Weights of a small mixture-of-experts language model, trained from scratch on English Wikipedia: a sigmoid router, a variant of Muon for the experts.
Below are experts of layer 2 (counted from 0) of a mixture-of-experts language model. Rows are named gate (a neuron's input weights, with its number), up (a neuron's input weights, with its number), down (a neuron's output weights, with its number) and show model dimensions 80-159. Each number is 200 + 30 x the weight over its row's rms, rounded and kept within 0 to 999.
Before each expert's rows: "comes before" lists some tokens at least twice as common just after its tokens as in all text; "mostly gets" lists some tokens that are sent to it at least half of the time. This comes from a sample of Wikipedia text that the model never trained on. Tokens count by the router's weight.

# expert 12
comes before: "-", "|", "=", "The", "In", "1"
mostly gets: "\n", "-", "\n\n", " (", "{", " “"
gate0,189,223,203,162,159,212,229,177,235,246,192,159,187,126,212,230,176,179,208,237,188,203,254,223,184,182,128,185,228,238,200,241,196,211,227,185,178,200,279,217,223,183,190,212,132,163,267,226,231,208,165,176,243,208,232,236,229,171,142,221,191,207,215,229,195,206,229,211,163,226,202,180,225,209,207,168,190,199,235,166
up0,210,192,192,142,154,222,210,174,230,209,228,195,158,198,187,218,233,190,216,187,192,184,225,205,195,223,135,178,223,225,197,219,174,201,220,188,209,199,213,227,188,199,223,205,193,175,195,204,253,223,195,191,216,194,209,164,199,170,235,184,261,214,200,214,219,242,239,224,136,205,254,201,196,215,178,255,180,67,164,195
down0,232,217,258,199,194,215,197,204,170,184,226,210,229,261,203,201,185,219,187,225,187,211,140,220,134,236,245,186,180,214,221,230,178,178,150,182,168,244,176,239,187,179,290,242,241,168,172,252,174,146,186,205,196,185,165,131,169,203,190,163,214,163,173,178,254,228,220,158,203,179,181,178,210,250,225,206,195,182,225,217

# expert 0
comes before: "=", "-", "s", "19", "1", "2"
mostly gets: " (", "=", " \"", "'", "–", " ="
gate0,252,220,153,221,220,193,252,231,246,223,191,198,215,157,206,186,212,195,197,197,217,260,226,208,205,184,181,195,227,203,105,186,166,199,198,136,235,213,186,259,197,260,209,241,209,226,181,122,200,212,137,149,221,196,180,195,242,250,222,214,227,216,218,254,204,245,212,189,212,244,217,195,149,231,243,226,212,194,166,202
up0,136,221,252,188,159,187,182,214,197,171,167,231,173,185,174,181,179,179,209,218,206,196,178,214,197,223,207,209,226,208,178,152,198,236,271,200,213,174,197,294,200,186,228,183,225,204,193,226,175,198,164,203,196,210,204,178,220,250,208,215,208,212,208,195,183,199,249,238,193,179,250,222,236,184,146,216,292,182,190,227
down0,192,153,187,172,196,212,182,242,230,195,222,202,172,222,200,211,179,223,187,215,131,235,236,196,240,185,178,168,205,262,134,149,171,210,186,204,213,181,209,163,192,228,94,256,213,193,173,253,209,199,160,159,221,192,243,201,248,211,246,165,242,199,209,201,217,194,218,194,270,193,172,205,251,225,254,230,170,267,230,150

# expert 7
comes before: ":", " |", " of", "\n", "s", " ("
mostly gets: " music", " English", " classification", " Species", " Genus", " JPL"
gate0,180,188,211,176,188,218,192,189,204,284,178,218,199,198,183,195,196,233,214,180,180,195,152,183,187,202,210,195,228,225,174,180,241,244,208,199,192,214,198,209,155,218,247,207,187,210,171,203,174,245,195,217,255,181,175,166,197,196,244,200,201,256,186,200,200,171,190,239,202,243,216,194,262,203,224,185,145,228,212,184
up0,206,167,229,187,177,223,248,211,192,261,235,193,182,257,104,154,186,207,178,187,200,159,226,248,188,184,224,198,234,190,185,194,185,162,250,210,241,211,191,193,212,194,279,188,191,203,171,204,201,221,217,139,205,219,171,198,210,176,174,222,207,204,213,179,237,215,178,195,212,189,208,229,210,226,190,230,252,185,166,178
down0,194,151,194,185,239,168,191,190,172,220,260,261,181,243,198,164,209,213,208,217,245,221,202,198,220,200,175,221,198,220,172,156,178,179,221,221,187,173,118,217,210,219,192,217,168,200,219,188,211,146,222,159,259,197,225,198,178,225,202,208,181,200,200,177,231,209,223,215,190,233,185,198,204,253,234,149,241,171,170,213

# expert 32
comes before: " of", ",", ".", "s", " in", " and"
mostly gets: " team", " film", " government", " album", " company", " service"
gate0,213,248,188,186,201,211,204,211,226,270,143,176,246,223,175,205,208,180,273,178,186,226,180,179,255,216,200,201,235,175,252,209,213,252,194,108,157,188,164,204,210,163,186,180,183,229,218,223,195,233,235,221,194,194,257,238,237,206,206,205,176,233,230,194,194,264,252,190,180,171,164,184,214,133,212,178,232,202,188,208
up0,211,221,195,224,196,237,225,163,205,195,184,227,224,197,169,166,228,221,191,185,225,206,246,202,207,188,211,204,212,187,198,210,233,204,208,268,185,110,195,200,158,191,191,163,179,218,235,194,211,184,142,220,208,161,172,169,191,158,221,204,162,195,228,174,196,224,208,229,184,186,178,170,192,187,199,200,212,187,181,179
down0,178,179,269,219,170,169,193,168,155,192,221,231,175,193,239,180,243,228,196,171,167,178,190,160,219,188,236,189,244,234,198,159,174,210,214,155,229,230,175,205,200,167,169,147,273,208,244,179,215,108,220,205,202,211,238,206,162,165,138,240,219,133,257,204,199,225,263,195,212,219,187,173,165,177,159,199,214,238,164,172